From a checkpoint of a small mixture-of-experts model trained on Wikipedia.
Size: 14 layers, 30.4M parameters.
Experts: 64 SwiGLU neurons an expert, 2 picks a token, a shared expert of 64 neurons.
Training: a variant of SOAP for the experts, 294M tokens, 4485 steps.
Below are experts of layer 9 (counted from 0) of a mixture-of-experts language model. Rows are named router (the router's row for the expert), down (a neuron's output weights, with its number) and show model dimensions 0-159. Each number is 500 + 25 x the weight over its row's rms, rounded and kept within 0 to 999. Numbers have three digits each.
After each expert's rows: "raises" lists some tokens whose logits its average output raises strongly, later layers aside; "comes before" lists some tokens at least twice as common just after its tokens as in all text. This comes from a sample of Wikipedia text that the model never trained on. Tokens count by the router's weight.

# expert 42
router:483474514534456465505532500543476530494516485482484534465513530504457512476449523502493520464501503495472500523501528529508515485472505505503494484509495534531538468507454534488503471497557492534527503536519478528475488479497544460500497447517508482508534491492480530482524487525512478539497522463490472511447531536512536506498476542476493512480520485510497511500484489489537469560437484525546533491487493494504496498528474448489445501475499493526489522490498515494491552482508522
down1:508522517470477493485483528476464522502503448560505478491527482485491522489497517498509475491504503537548521495518502484465478518524521531506464510516528461488532465480489565490508513467497518522505519516488551510513499488556491502509510475511499485476523520477499530502502491540473450503532487525474479483451546533472522475497475497489504490486538461482441481499479511454543531490542475506532507495479522502516492488518529524493447532443487532467523485539503476478494464483507478
down2:508487505483505461489532510506538493537469524513521479510496459510495476464485537508508506484462502473461476506480494496472499463504492525481523515488497527447498498515527487481481537483503502471487462519478515476508537496504513483487539499460473446533449489496469481497512462542523517514475446489462509566528509514493552520504528470483463472511544522524504472489472508514502438497497476514477510498546539475477519470509516513539473472488510509511526490467439496480529490481483531
down3:491471511479498477541477469498493461489460508507509463511472534496518488525508512484523519520477524454477500488501552473519451464497539478466506480491540464436488524477510525477494568500542494527516523476455480486479504504446492489505512477507522478514495481473507549476480521491471489506500479474468504526460509472520485548468485511495480478487495491507537510490481517511493517482492528511452457544516560491524471475514492480461536461489538500486507471468536503485502499497519517
down4:490497485491468499468450500517545547565506515516527468511524531515475524504530485479464497496512511500527484512511469517508510516471462500502481487493503487487504496524522497497481542503509536514529498562522470510484478495530511452494557542522446521504516491543546452482481480507511498536496514496482490496466489479480464551496482504479491486528509530487479484490476537489503466523520497460508537505489499452514518481466486551516524531544539501487526560465492466492499525521502482
down5:546522488521455547456474517496486531520488492518491486531524537542512498501482466511490506461477481493529500508446509478539516485479505483492447499466478469504477474491539490489479538538467502430443487493496523524519500486483526497527494528493488503490501544504529481502481530536498449512492500495513489548512492520512494534475499514482465468517500551523526489512526541543496495520509467489501480493489503508431512492466494500489469510499475465484480446534522498526507471464498519
down6:501478496512542418511472441486477506508500510482497518516480516454448504529525493473466516440516484466490461499510523493522525496530503509552461509500479501513492476484504495492480500482451488524545495452474499446472494518479430520468493485499500502523502530529525516495509512498468512500540498511484529495519484498510498461520495476500517509466475494543493483497520474505533503485455487492525514507489471507471486493477517454492454502427515507529491533533490517480517521500487462
down7:446481508509515520499496516484504482518439458539497481484499477515504511478526513488483495527492497507461512495459544478476504502529496514533466479488516469499527548476487531496479504464483488484531480506508519475509473526480492494528482531486471502506487471514489463539489528513550476522508511546502441491475498478492475455552515510509534478514501525458483508510462493501492513549503434503489477561482486523510525485513529513476516493506443512505564537516506540510484530523507461
down8:523529468480491533472533467526482553459502472492516510530531528514511471539496526509504518498502450491485488523539501522495504491492517486465484519491458514499502503508492499511496501490455502457521488532497523503487475475475455461511449498509517492524498494536497510476484486474521530514527524458503514516534498525529516496536516520511501516553529500509461441516489487511554514479451501503545539530537543478475484516512477532483509458483478505474507529502552518476491494491574473
down9:507516517517498459466506464501486524505546471516481559535478529498504480493505470513487487454474516467506500509517490493482496480505482520456556514468473520518504505473474502490518500469506503547519494472513538532502507485516522548504537515514493510503472520473505524490514490500507430485497490490545509494468498480484535544524534508474488503529516508491476510460481501480520469463533506472488461520496516488465527473531438513549465497499507491492466525448542473440499539540508500
raises: "1", "2", "4", "3", "12", "0"
comes before: "1", "2", "0", "3", "4", "6"

# expert 20
router:517479521526505454511527513538481511488536489496486526465454497496489482504475475495493531476521522485472509535474496519536475495479513537482467517539454501499527502510486533486460503496528496524514547497475470489489496523488525460525539479460497540507526471504505496450509513481456510469555496467476512519510564539519487513501491536496494509460483487498478476501468515494536507527440497502490494476479494534502492529492495491454482540445479454505506533459473504487502564510483517
down1:481467510534484473515487529494493489438512514478523550500494479518536483492510532519527526488533538504514535461536509466462526506498497532511462494523497483523528541455495513518521526509518503483492509544505510478532450475521523497509497494491493484477503487537493534504460493521575478495518474532524530517505510483448501463496498500477496506521496485529462480511574502454483520469489487539505493507492516541457474475518520505502508504512504523522448495515477515535448500466514533
down2:527528497454540514531490505546440482500508529537525512459512450489539479481468491458517484537538486500488498531509509539481485488486536500514474501486460543530521484504496497509481526486471510473509497542523496443509492475536486479515497506482531528510484496502516447461490492483509514469529479496464510486512517458508470505512513471465508535501519535503493476534487511465536515510519476482491511469545496444569502478469504519469490496477523501486497486484483535488537501515450533
down3:513539466432458511474470504519484475558531503502495518465497508468490545491471469462521546510498511496493508477481478475471495502473497482488491504524493506501485479485509516518481503499499518440482506484525491509522524521497486524542514478507454491490493512549483534528488496485468561490488486512478524490533501523461465495484520507562568482503489536520509470542505496514509482486516490543493499461544544494488480470531502483509552504510559522484504511463489524498514498501479454
down4:510538500496510470553515489503497519455439518542526502509477512478465493490500450465546501523501450468508467509483556483552462498496471502492472448516490506494480513503473459495528491449542488514516510497477527508482484489548487454485488496491486501479522505497525498469510490512498484486478501539504514508495487511472505516573484497500510527530449496532498501496523500528477464517464465526490477531473541499484476530515471497533494472487538513487507542520464518513494502477505448
down5:454510506504488463501501466524431483478465550513519468496529476471493445500467479523498475502493482497461539494467511495580426500491502529528471477501506471495515465477478512511544486527487538499522498507510450532539490535490538481507517484513534478510470480494472493515525498539531479500497471508514501500509542464510520478498518463500492522502490482492490537528478484508504515503548529528502539474511482505504498479468505511494509485499557523525490518527546504494526481520535517
down6:543518542488474436462488532474524482497500480521504524492521450474506512504518501494521469561474513549484480527505527453468494517517515514490481504461516496489495513505489487512500525482469493546483512509509521495486520507503503465530520512491483520495498519459467501520440493509524495469490536469499518476536545491475512507534510500514523469508508437495498505483479472486555522520542513495522479497506457514560512531549513493481493528535468482480486524465520476454503472532532523
down7:487496492512529506512518553519478470540517487526496505472508494509547487485504486463519476537490501528451476473527490528466512526486504522470493549486424496487503501463529532507498508500516526456454489478502493466495551536476554534504491519510526509480492469535512524536479508530523544466515473514484535458487497469489512520522498503511467542533489495475497530474510502525475485539462495504456488531540511511499496523499500502501527463484465451529499486469533494489500509450497519
down8:523518519480496465492523516527474499467493519470485525532482502513444509474488527482473470516489504505477567490468546531529470493510484538493539479491542518530496504577503467496500484488519503501501503512513474500445519516475545530474503492534489509518500504489549534475474500481522486500507526499517433550548474469516510501495486469472485494473550461501492467459492510491459498515548485499460499518506549505482529490477525487506514476506482518507521476499503513472506540473470504
down9:486473480534470475460539537502523510487530458519467488496533514538487518504465509496474518489516482500494472513541514480520481484515449464500484513520559475513499505502525559495502512481505500490519511449526499492505525496520461499514498501458445462475507532498445533478508442499477505462497452533502530479487499509527500537446502493536465483487512488508549480510488490499522536462529527470513474520515499448522490515469504483518517482486499505511540458515524499496472526513509541
raises: "\n", "\n\n", "N"
comes before: "\n", "\n\n", " % |", " −", " X", " Cl"

# expert 55
router:505513462501444466538545516501468520534536493510476519445544519503489477511491484512491541508490500497490487519518542502520496501490504528467445514545485530493488503466446545485482491507520501471481508535529455511493502477468514436505520514493526490508505479474510513476489512501498502493534515478478515518489518514551472515479516502491508481496524499529529509503470502518513497557470511526499505483483498542464540496514456449509505503455473468509543549444462490502495496477473534
down0:511530520546495499509481479495512512499481500505514482468520478485495479515558501496550480509477510509466479501498511478493464510554502469502525464550560535475534523474479488494534482528520503525448485492506499483505477473473504525540490527490486475469510486558488474508547490522453463541535526493462513539519496479522486505504518460519520507488475509514513471497474468508469494502517502487481511484449479531491494449552487545491555499526501522475503538491480534478520534477485484
down1:528481448483530470532478528509494519562495482494464487497534535505479498537511530456523489469501496459499501483493480533528469478489526534510486499492551541474491500506554502540548514510531507540470534486482452504506516502539531522518508508479533512509483524526495488530482492500469488505512496480504493475510514564523481494514490523467526514469459509527466524526530515469531503522509541491491530485517544498504442495466528525487489489462511520510533467488532495477473542497483480
down2:497551482515455503538512545482459543471517535545502480482504500506455484488532541503503495480474485521484493463478499487475520507505477475528502511480501498461486526513459480508477516516494470519509470508535477482539573461499517502526515551474480529484459469531519528470468483504498488481519482512527528485491459492524510490488527534478555477486506503500505486492467522532491511537518519523487479481484465498503561504512496513503489503476486489483512561511482509525499420479523505
down3:495510521493537518490478500489513492486471495465505528554478484467553488525534477468486534508513478484497509509489495506485503528486509501504446504517503499512519491506481498551482486501510499526503482492482475555468465504470490550511518493492458484520487514491469522464500505511517473536430542464438504457487469583486502522482500505497466508512486513509449529533544535516549497433502509470482514531478537475513485508496491527526512524489471524518481513500502489485490502460492490
down4:477455509485528482482516497529529488486449516523541490513521528516488523492473486530450512491441519520510491510506458508526513504543489500504493504504513516533470465547494501526498533458516497544509544501471474471488515494498509495532532497510522482509509471475490508524497499539558543513530514481484484512545473498491487515524458476489504512480580530468500458500474485484501493507495479546534510459474520517522532511496459505506529503479527501535520510460567533468502512491513518
down5:484530552476493477442521512529486492464531488424448553472485521496518472539518488474478521493502499513464480446502519486500507503477531546454479494480520496495471516476480496494475501483471454535466506551541506519511490489479489419491513476521499505511500492488523489516485524508523507526505512523508529492519527462497473488503513507494529461488513495526499502546502533488498499468534486482483535498509465461503518501518533445457515486508489492530549499483501476508527470494491496
down6:508520460506485503455472516518454509499519483452481526516503514537462430466461484494509505496524514468504504454475496532488513528508475462498538504481506497489536528502538462533468483511464478498474499552530490507488493502495499508522515492517480502504532484494524452526475513512510526487485513460485489474457548486494484531526501507491512531523498453492499464469493436492514508462539491505505538503508482461522521501520503533528499570501492530549491469488474500460489456490501491
down7:517490521499511508492523465450503511469541494501509475463502563564514510487500497507454506557477491534463464459548475508513519482532485483476527510496547475526476500492499496525486500468450501449506498506479531504479502515492517536493530531470530504502497504503492463504504509464533449502494510500504469497534479480501521471500501469521504482511501473523525491473511434485474520481505467510427549462506507526512495520538483555476515472516521500509497528474539493519503499515494504
down8:506519547531527526482515500515464485531489525482502481526491519524507463535519502454485506533495516488486476464512447513530472507531541486477492495506490472548523532504467553497477491484513524515508521500502517479510516501463505512470513475449519497502538475523510481478497456477463490480429521475481475533489546464498543481491552530484515517534496482462557501457503467480484482498485504498524504497507491483505487480530442532523493521468453502505475501479537483517505508526533486
raises: "\n\n", " Other", " It", " This", " The", " There"
comes before: "\n\n", " The", " He", "\n", " In", " In "

# expert 36
router:500469510528495478506529498531501500498505467472458523501495508486494507486455511505516522487476552486507463514510549505505500493527481500488516526530528500485488458462486523486471519488503489558512482514447460499461457476460497523504525501510492471529478511465519530497482509511522516532551527457525499524477521506519508545506494530510511492480513458540529477502519495537516475559461480517518521466458502532485553525511508492461480468520466494493482493491492471463474560455503534
down1:507527480531514448498485572527499518506506501469506475495534498524530565493510530464517514491527529500492492522527503495500524485510517492502511509488525477464431466515505504510514525556518496518516483500510501490520528460445489495527470514468468532477464504490502475480487498473502514550523508489484502515522471462500523494535460515489481477456521492501515495476469477458489464472478452474512503536468486453500509502552529478525526494547522494457516508499513525489463533473477482
down2:475477535487530490515509493505536507454456494501489515500507448481522464490506500522514520452483465491516473486504483508466520520482456487466502494465528500502471508535489495440482512466477495573488480491488473538515453486459493492505508469501469518507467481541504514478506518492431509532480495489487517499482528492558464509489545460546526479551531508523489495558494490477479513468525526493507525463474481499515525501482493511518484482493545509480528519520524491501498463474482509
down3:505517470555524452516510465486514502546554481524487525506502514477495517481542477537506466518499518499506457497520504478492564481462526502547515543497531507501510507500502545524510486499508505502495486525513499479441538515464509484493474463465505462489467459475534551525485476500512527517508488480507514469469514543486514488510523548508479545484504490536468491460504490452487486463504468484543487527491506523586495520532517490488510507493517498524499501494472482484494478497495507
down4:526528495491488501539479480504480498512485469534502485465457514480496472504478524539499564562506509466506530502465519469473559503531452482522484476490520516503470500479507480533474540487483495478482537508514531487495526492511513502491513518505507471513524516513483513498509498538474561486472515395486513532460490521526493487516471506515482513523463466538550479501474472473477477493502519480492456479495494499468505523468514510507490471497485506516479540481490511503491520441520502
down5:484463459494514489484491510510518493470509494514454523488484489468514517490501477466475514456530473490439500487449521535495501544491488503539556496491515531478533502518459498513499462493475516537520513527499448497516521511498547488509502515499485530520497440495500497470457504517520543548482503494473528443504528486509515496490480510543507499502513538522473471492487482470488478505474491486468458491448438517498508486475532452508482479479554513480488494462466508479522526479492502
down6:502468473510484545455494465490445514496512510523461512475510515475543501501504539522477534557527520526531487527525519456520542489469492483463523510508497465487492493545502543491478518525477535550504516514482475463478499485450459518509484530482481524496518454496486491489473469478549486533485483478508523515506506510472499476464493510522517497518474524445465489511555504492496492523500491512508510494504505497463533472484535493517512477443502459506497495498544497481498553521495460
down7:482454495504514477539521546491503484539501462488527510517485532517496529505475522496493508444491522497495493502521478518476504471523475540503527533460517520490559527455494468509459504552509488456478490542524506502468492512482548482487497511469488482539506487501506493508529486507496521465515507538544504430510517450481489494478530483543459506533494480546540498487544450504480463504518526507450536503517505534496464509497488509486496477518528502524516488513491538516516471476494497
down8:531518498447492505496493542472508470468466480483525477484461490455466464493492473509533501484473494498509485494493541462531493489469468506474523477523497509513497511470489456489494488549519479429527471507482551439458495516512525531517525477504550460523507492510476517528477493516483513507492476520513498480511508469519482499518483519533497537454506523487520541514523507518473501491456455502530522507498495494527480494520476517524487476455480523484464533488471571513520504481538504
down9:510467497532511485475470497506537510472509520490468456464509478484530488486478538462448509500509529530479530499458474529489477513509472476509446524501512485482509525460534484528494450463534531524502486467503505470490478496515483514502480502494484498461527455559537493509495503491536509510471486482502512499510504511477460528492508510526512495499562497547525466477505468544513515562479474498488474448491527497508507516511521506484516537526488471528489496535498554503510433483494518
raises: "F", "hest", "hel", "ally", "hem"
comes before: ":", "=", ": ", "2", "1", "S"

# expert 48
router:476480515484486466513547471515460504498494473461452509506521530467474486490508477503514541484508530463494511535483504484510462510511502527519482481509475513475524473502467562472490468484515484535522503521471517498474472477487504444519491482526492497466535523488518542489551536494508511455549477479510497532464540512530533476513510489464495482461500551551522480501492451516532466498478500534516504521500497494488525526489458452472474529474518490526503500460471514458502518492486505
down1:498465506435500501496476511508514485518549524519500506498467470488499481492491515529513489491479538533511507445448511518518455514504502520486513467504486481492482481513520523515517475511474509493482495523459512476493494459491498500514509533478515526442513508490518520448538503584506543502510482521463469486521471498517496513468455537545456533506515526515498502491465518524503512479561501501511512494480516490471492542471498467513516468467556505553494532528495544489509518467497494
down2:467504503544461515502503441464512512568468502465510480538447501457518490494472451508468503452483538472488545481529508537512501458489486499533469491502529537522480503454468533514542487507475543528539509501502519483493494480464519514494521513502497522496466497496525490505512479509466525445525542514516478449482529525497479520514497532528504518473529462487529511502520514508500527496532512504526507490503487498505528447520507492475521523500495477498449496434498495508500494508499490
down3:527488456536488485456514508516498495511478520499506512509524520480528537522494540514470484467494489473521488482490504492461525508504489475494514539506494474505500515496541475510508496530513501511471476448529513513464503530491471484503522507481467516481472493474488535473488490484473503495489470500481551493508479551502503564460502501514482479498520468524520521498496461440495494478532517453519486491519537550513500521510483474526452489491451485496437501492588522486485442495516542
down4:483481507477529512483493489552489501503552500446516496515497496532495466513521500468515499523527481534528537509518487471485499509510510508543549511539524497519497475502499515515527528522517524513528512474522457529522534442489529514508500519543435461514482484504489475507486500492482522480505525462457532476498517469468477528509491484456496544552479501538472503519468472522486470496451476516510529541539507533493487471502521507517569484479516485509508500523497464512518475541531499
down5:507514495528468482496529503470462525419492475500474500507450508491511472497516508558500542489492513484474481491495496443448466488489493513463490508496504506498481516519475504518486472466476450506511517505469502509502511498496499554477531510490500477513528523480471508475511521484482486489548499468504542471490505468449507521499464454450470517519461510466464481479452495478487543494518536531468473528439502496572482500491504492518520500510496479479493504498488536474481500517489485
down6:488500475510502480522474456532463500550492494494501514497517463513499494528485481518493473496508502472485510497506514504550531463447501514459516488446507520506489490512518496521452508506490501490551541479466464492491502527499491548499528504517459535451515547508509502491502488549473521531454526497492507474523515531504521468530498504513511488480461476489490553495501465510486512489469429513503499493518500567503469499512508465490526508535512501519498533482536539540491482431524485
down7:486482495513493526518483507510503511484476522502488524480488481538511471484499490507526478481453528487491485525522495435495511507478494517493552490457512542542500499489500507499469489500486502510484525465415514533547473515467484493507525503467513543519473442512487483467481541536554495499521521495463485515505527528513478486466479519537470523505519475532450541522476553530489515538493495510528465471481497544505534487504527542520506515480453501489488511484491481515515524458490497
down8:499512488485511479533500530505514491503517498523483509487518469485505459471531490476496519531504548486463509501465504500521501461433485477501515504495481518498479482461516504502475509471487491482501497500509499484546551518551476496519532537494549509483487482511497522509470506518460523475529494491521519508477457511479523493510504504511539490463524495482496520448489506469525498574566430500470471513492539518512535479536474494518504521495519452477539464485487437537515486510489523
down9:516525438513468513498534525493459522445472492470504506477509489518485470487530491500496486487518557449478503508470489528504463481504530519541501446513524516539516504506504553491500493519495538528501496520493575471471492485551496482490487488513484502456470512526485530494479499524487475488495472482500521512490465493427507525510482447498477468513497477510528477484470512462500463507469524515523453507510517514531495492530486543503493546531489535528507495517484500470507472490498533
raises: "-", "P", "M"
comes before: "-", "| ", "|", "- ", "- M", "|  |"

# expert 15
router:483472496524485455500498498556502485511476529490508521501513515485474486480505490503522538497496505448488484522509510493506486540510514513488496504510477538519520475474470533531452462523531472519508524484489508527469506491478530542504510447514503526527472480453549492471498536478510493505526493461471482513476520519512471490495496502446487514496478479524462471537490480543508492507504467506545526518469495508490478551547439477516498497484513492531513541490467438494525526429493527
down0:529532516457522478469502518521534492471472523477499485516492483486529494523521520496514486530509485481533492461488490522441486501503549540489503467428527515510505485513460505510489530485483554516542514492518491530485520484523500511497471516488488485482441507488465461488501456530456547500485523489548500454500524487525544513484486496416520536511500522446505467502518493492513489499510497536522524503481515486481510478501522506485534489445488477491507462486534521473518509498491521
down1:489531526437487470521501484543468513459452500472497507539466491477482501499510469493509514529512493477470481529523533502476478474463481519465496480533512507514509477492479498503468493485493515522528468479467474520516497473493488527558482505479496482494458538507467475506500502523476462472456506500470506516502517493432529499492491522495522460532479503473484500490558491520504510478499490497499540482457505491493519508516476488527525484506504472455479418446468518506546509490547507
down2:489513512515504484500484506470491525464492491531483503502485485485547555520513489465489484469496492466479514515493502505448501490521509499404484466505488491462515512461514490483490481486514539499481464579524474494503514471509503554515532497501543462476497522492480509486466479522452485520469514518506526517490515487502468487490496447507520522481516493476518548501480490529477493535538497553466473485514509475499502528523484541504496460522493472517528488520528554536509458512518523
down3:492528523514465508497532470494487514491499543542501499510522487471541520509469506534494533541473505550495501474542495537554505543517494509512523507482488521531503513498472490502481481506488485518485504543490499528440525495506505503434470511490547498470489505485513545504521523458515488506488491517483499518475475570507472483491505459497493506531495500464485507498477539474538505463517512465490466508466516490538454465512481507473547505529463559469476472488504519477478464516487466
down4:495522510478523530551495519505495526530497481467502506474516544482569486507497485454496517519523446486514532474469477495468492463494499556476508470471488514498500467518538489528539543571483473489484484505509533514519488474490438481550521515480477518491524493507489482489484515518477494541512497515503467495500512514486491525500482528490525510559474550502529495560505520491482500528555525478479510535492503492488526480509543490526523476482474490478523518501508465474515500471529479
down5:484528507477524489480503496486483463527451465513504466485513522508519471494495520543497515531521484473497472484538500514513532479499529444538466504532504525498493526440514495467428550469489524518495479503481492559495481521513481526528423523502510508528535479474489520500539501477492498503519504467486495497498482520496514518479461518494507507520507508560532480489481501442508516534511465488502478505537498469517503473505497466526480496445511473540448516492494530492507490533477495
down6:524533512532502516459521494469502512470507472533522473458482539490515530485487496510535501500469488505475521485504504483501487490445511497477536505530472509515464499509514514507471506520481473462477492562500462507503495480463465580544496440482516468497533543471555518478487522517465527510486510443507554552515511472492520492514519507506507486466518493472515524526487523488522523492484499526504509505500487506505493475554536532552498516503513489485500497495534533524490513524507452
down7:499515528488489452524506494506545482482515501468507501524504478507494503473506547533490538515496477464500498501490531469470532454530480477522531481484487533515480519463472511470524504534490451478520509493530493501436469547513512458472531496515500484540534451512503543515528480484481504519528502509479461494514496517495532479498498500508493486507537517512489489487505505470494570542538527463489454505471478495553492473489536493510488499494469489477452548505461448506509504542494492
down8:478498540502510515512517486502489468488505541480495547521512529492528537477524500476472478493497531477513506487452506483545476522533495539462499495501481508489523498515478482487516460516494491497508484514524508489513478493498567497462493512514484516557543507500459537494519548492510481482561511477484575510529521486515495497477524522489505518539506461505473457493456512503496490512516505482456485523512524506474517561511512525478507453508493513533557508473494509451486496539447473
raises: "es", "ely", "es.", "es in", "es of"
comes before: ".", " of", " of the", "ing", "ure", ","

# expert 30
router:493495484516476460503526447517491505496512512515460512511480549526470468473464453503486505512493529479528545479523489505508476493494499540462507500527482492495492439483454538493467516530508499491461554521477465502460468486511533490485512468477539522494484491488522507486517524518522498531509494510485469520470531499537527499464466506491478514485503481540475507503485480527519487504465507487516513450450499544474540510502468466496467498483498487512492573524493476446499526483451516
down1:489531488472466501528541512467460528494496489482540536491515490517508470524515484496495506514450454562502551481482509499448550500503482536544492482513500479526471520468512540548491519515481503484501505517495531469468489503495480493477503482511482495503454551529574489487541509512495508484456508544477568484493475536484513480506508498487535516459497487515529522479483538522471463491473501471497480524476470498511483531452534485527499509491482515499504514476491485485492489466492514
down2:514511506521498512477495473500553533510507480502504486473496505528524509504491480469488508501499456494484488539552480500494483507525501495497488502509461487518510459485564520518511494498506523511524499558537439476462523473534481498493494472485501526468527503509503490487534489520534462493484423502515518503526502458531515472509463495480497537516539495517478498474493545446472488503503494498535565483459495519485503510410526515500495488473529525501524490542471499526525521478491479
down3:491529504492471480548484523507514523485539497447495514455517483505493491505526517439521509484494509531485472465498495478493474496475496492493502524468520506559532477511478469517497490515517496489462448528523465514527521532493501485504557526443503464535466473525531507488488460485477527543517513496518469564546506504504525492541467502509471537542501515485495507474443526542474509502529529480477540477488501491514503492514510519535488525503521470493547513532460491502510485504490511
down4:520467537542490519525503487456503464520542537516449519515549497472525435524528483504476479467494493443516498495523488454495501536504504461516478526471516502497508537480508499517496482503520529523530481505491529501478467485485467483492470493486502480514503483484481493497521511444470472499529448464484506490471500543514496500502497494461476522441523476518510492492535483513505521480470502457540515476544473525512535446508475546518462481487500502505510514521496510551490468491510467
down5:494480532511510506491481476458551524479495552501482515539518483452524534496532488457540532490510516507457476465478558495470528494481482531474471508471547487538477515483484501493493514494485451517491540480555509472478459457524526493508511470501511531481510512446491489525523480566519491493500503513475497502501484508491506502526497502522472478521453490502526498467530503472506495496495456468490508477482518475493518493475471514553505484464487532519480477533521468499512501485564495
down6:503444479480506513465497508545516480509466535533506506465486528476504472473522512496499504548524468515477548471501492510482519524490533475482480507497500526552500526519465535511512500523503527497492540471508565501492480516471476528476532515490457523512485530486472494519507515494516489486520555510501518466479512485472494438539481507512500489550483481474504486504497505467515486467470486476487555457492513476507493447490459515455511512502441510533515509544471539498474498487536492
down7:500520499534522517492522504498488479520490511456512540535517490472546526507491538503486469457505477480495509449514501513444466545500454494498501527495490535500465463513510472517490470540529503495517507464514483504458473535504498527476490500491536524537516562488451493514493524448466454504490468481472506534510507526492482525506468467509494474460472477503503523523505487521479488501504528533488455514533512492515502496502448534484491515455477519549513502462449486479502506493501547
down8:535502508505539478461483510461482483482499544486483492513492537474468480502498419524500505507509486481533471506530470488504519481521498483515444482511484505475494507453491497443508531538489515495450462494490468563482551442508504492484494536482527473457501551501499479479510521515532474512477486485525520536501559488524509477480494512481519501488494508495500511505492488530505488525480479498507479477456543496497520475511507466510479475485502555505502528575495524489526503525523499
down9:526493484474494497479501476535493481478517459463460479489473479505468461476514458473519536511482500456502449537501472468548524540518490524531491492505506499506505474470465505523520438513490515511500471509481516554499519507457503482486495499459485454477507458498484472472477489523522468480492491521522495493500500452521485448507531512514473551519498509481502480468516527510479511478457470550472507478479457492489458498497488466483517482491490507541426493503493489489500539533492489
raises: "==", "===", "====", "The", "A", "==C"
comes before: "==", "===", "The", " |", " ==", "In "

# expert 50
router:535462504506476473491526479507505531536481471515483517516520559489457489485510455521486504485475514459500520507512529493517535528485520525473505532527479526491513495504472532484500477519528492513465498510479457564459498463457537497531531504528517482500525497457479517507502529485503480481506461484518492508473525511515474526513467487474451483482483499516459495521445458496540483550490493534512481468467474520531511535492487496457496538472505461500505535466515520476488515449482527
down1:585536494472534492516492458496544470558495523511493531513517500498475489464552505489501482500482538515563560508508486496513429502536481514478485494500503505517522465486487525451517482553524535474502487488489519526525480501460469484482484497526504521489473505531476475507512501487503523508515488462533516485552504483490506503476466458487519488484503493506492498552497528489540505467492478480537488498486500513521483497510508489497505480458547496532516491508542473471532518536481495
down2:545573537511521472521505443520556472475491512523520449472485521509454480515512537520527478542474526485520487496492483522473480511491513474501512506516515481486510519485488503514490512481525488484525509514457490478535532510483510484507507511476529499491555550545490513499534503495521484527472479534507524452484489533551488499500500545447495545513504520507472458547460479519494462483542446500473479490523505492521501509489508520523485525494490505479481498500527495528492509489507557
down3:471486507514523485502558530487490498529498464550489542522516498485492481502520533530482475535519493500438483496495510533494524483544464525490517521446508499502459484484494513494528486503510473486514507455519471479519520480504493507510456495512497513487513497504535469511518545520501502481487508464474495519493434505460487500509514516526471514464504518486520519495551477444515511479530473485484530514463510469509546484546498444520430477466522492493487473484502505509503505470514430
down4:489494497510492520502494512510522447462506521505510523468560482502518519487488513519464506495497500521501458512460527538478470510542508513507457503531489514510489492503521463485444485463464526533502519501543473523553488507501534503498436463528557467550500542471499489507482492502515463500507468475480511484480489524499496494473514527510520533483497481525485508500499495528504488546500532478474473520578509520488520551518487540491490507518501532539488480467536466493473494527482537
down5:527458461467455488508495487517533481467535508533499507496464514496484554520508496513499468500538511526519493486479480470494513526532461470506501489471508540498498526524484488502515500476508520488507483468530520515516481470535510522506520492510495487480529464501492444483495454512505475516536516472524511518490505496534477522524528440515489483483524492466483518507491578503494477533515518543500531501485484486514497499495524509451523514532525440590535496472548484485475501486534502
down6:483519503501496488540482497487469514509474487527507468486504521579498509484500549489468508460505522467501530487495513492556502537490472486509488519483503475482496511554489485491501511513488476467504542507509550486523475485495510500516491469485500503476487506575531518424513516525509508542487480516480501518545509486538513436510530512492466503507494530490466521521508530485459503499550516483492464522550544499458494502504523499491497484546494506488497499541466533521546539491514480
down7:502495517471535514488483527538521491533527452547535507524479479478519507535500518532462532493468531500513569464499443537478513531515514469473503534476472487456504526521531481561510519488464486476485555521510485525507515493516540467510539479525510505505501480476515519505506458509507494534494493518527533508493508460522541510460472523514553501535508489529518516522484503494489516477517497456475447509497511523470488506489481524485501510463494501500445486468510524497472485513522499
down8:470470489498500501526483494481459521483521524540518500488508560502467498525508507520493445477517475514484537492515475467540505498525513527517494514480472511498551509541513505471493484506505502507466499480544457472483514474518512530496481512503517516486480466458535467496470478500469461498498519477536431509511462524525524524458531469518563494511447492532520498502508539457453514485521508489455542485509514524499510535498535502505469495506470490511532482495507500482520454462528523
down9:498487454482507518490549494489466492477537498511492520502495515462546510491496472528494478488479500527522491514522507489555493504505505471516522510493491487505471490526489518506483491469514486523497467526481488452491513521450543507496487507490539537471478458504503523484520471463536499476480521457469477502487480546474513515464479502509470526456530501498490466464468499533526508483499485503509500510437482464466504458482481482454508518489469546510445526513565494483546566482498477
raises: "\n", ";", ",", ".", "–", " |"
comes before: ", ", "–", ".", ")", " |", ","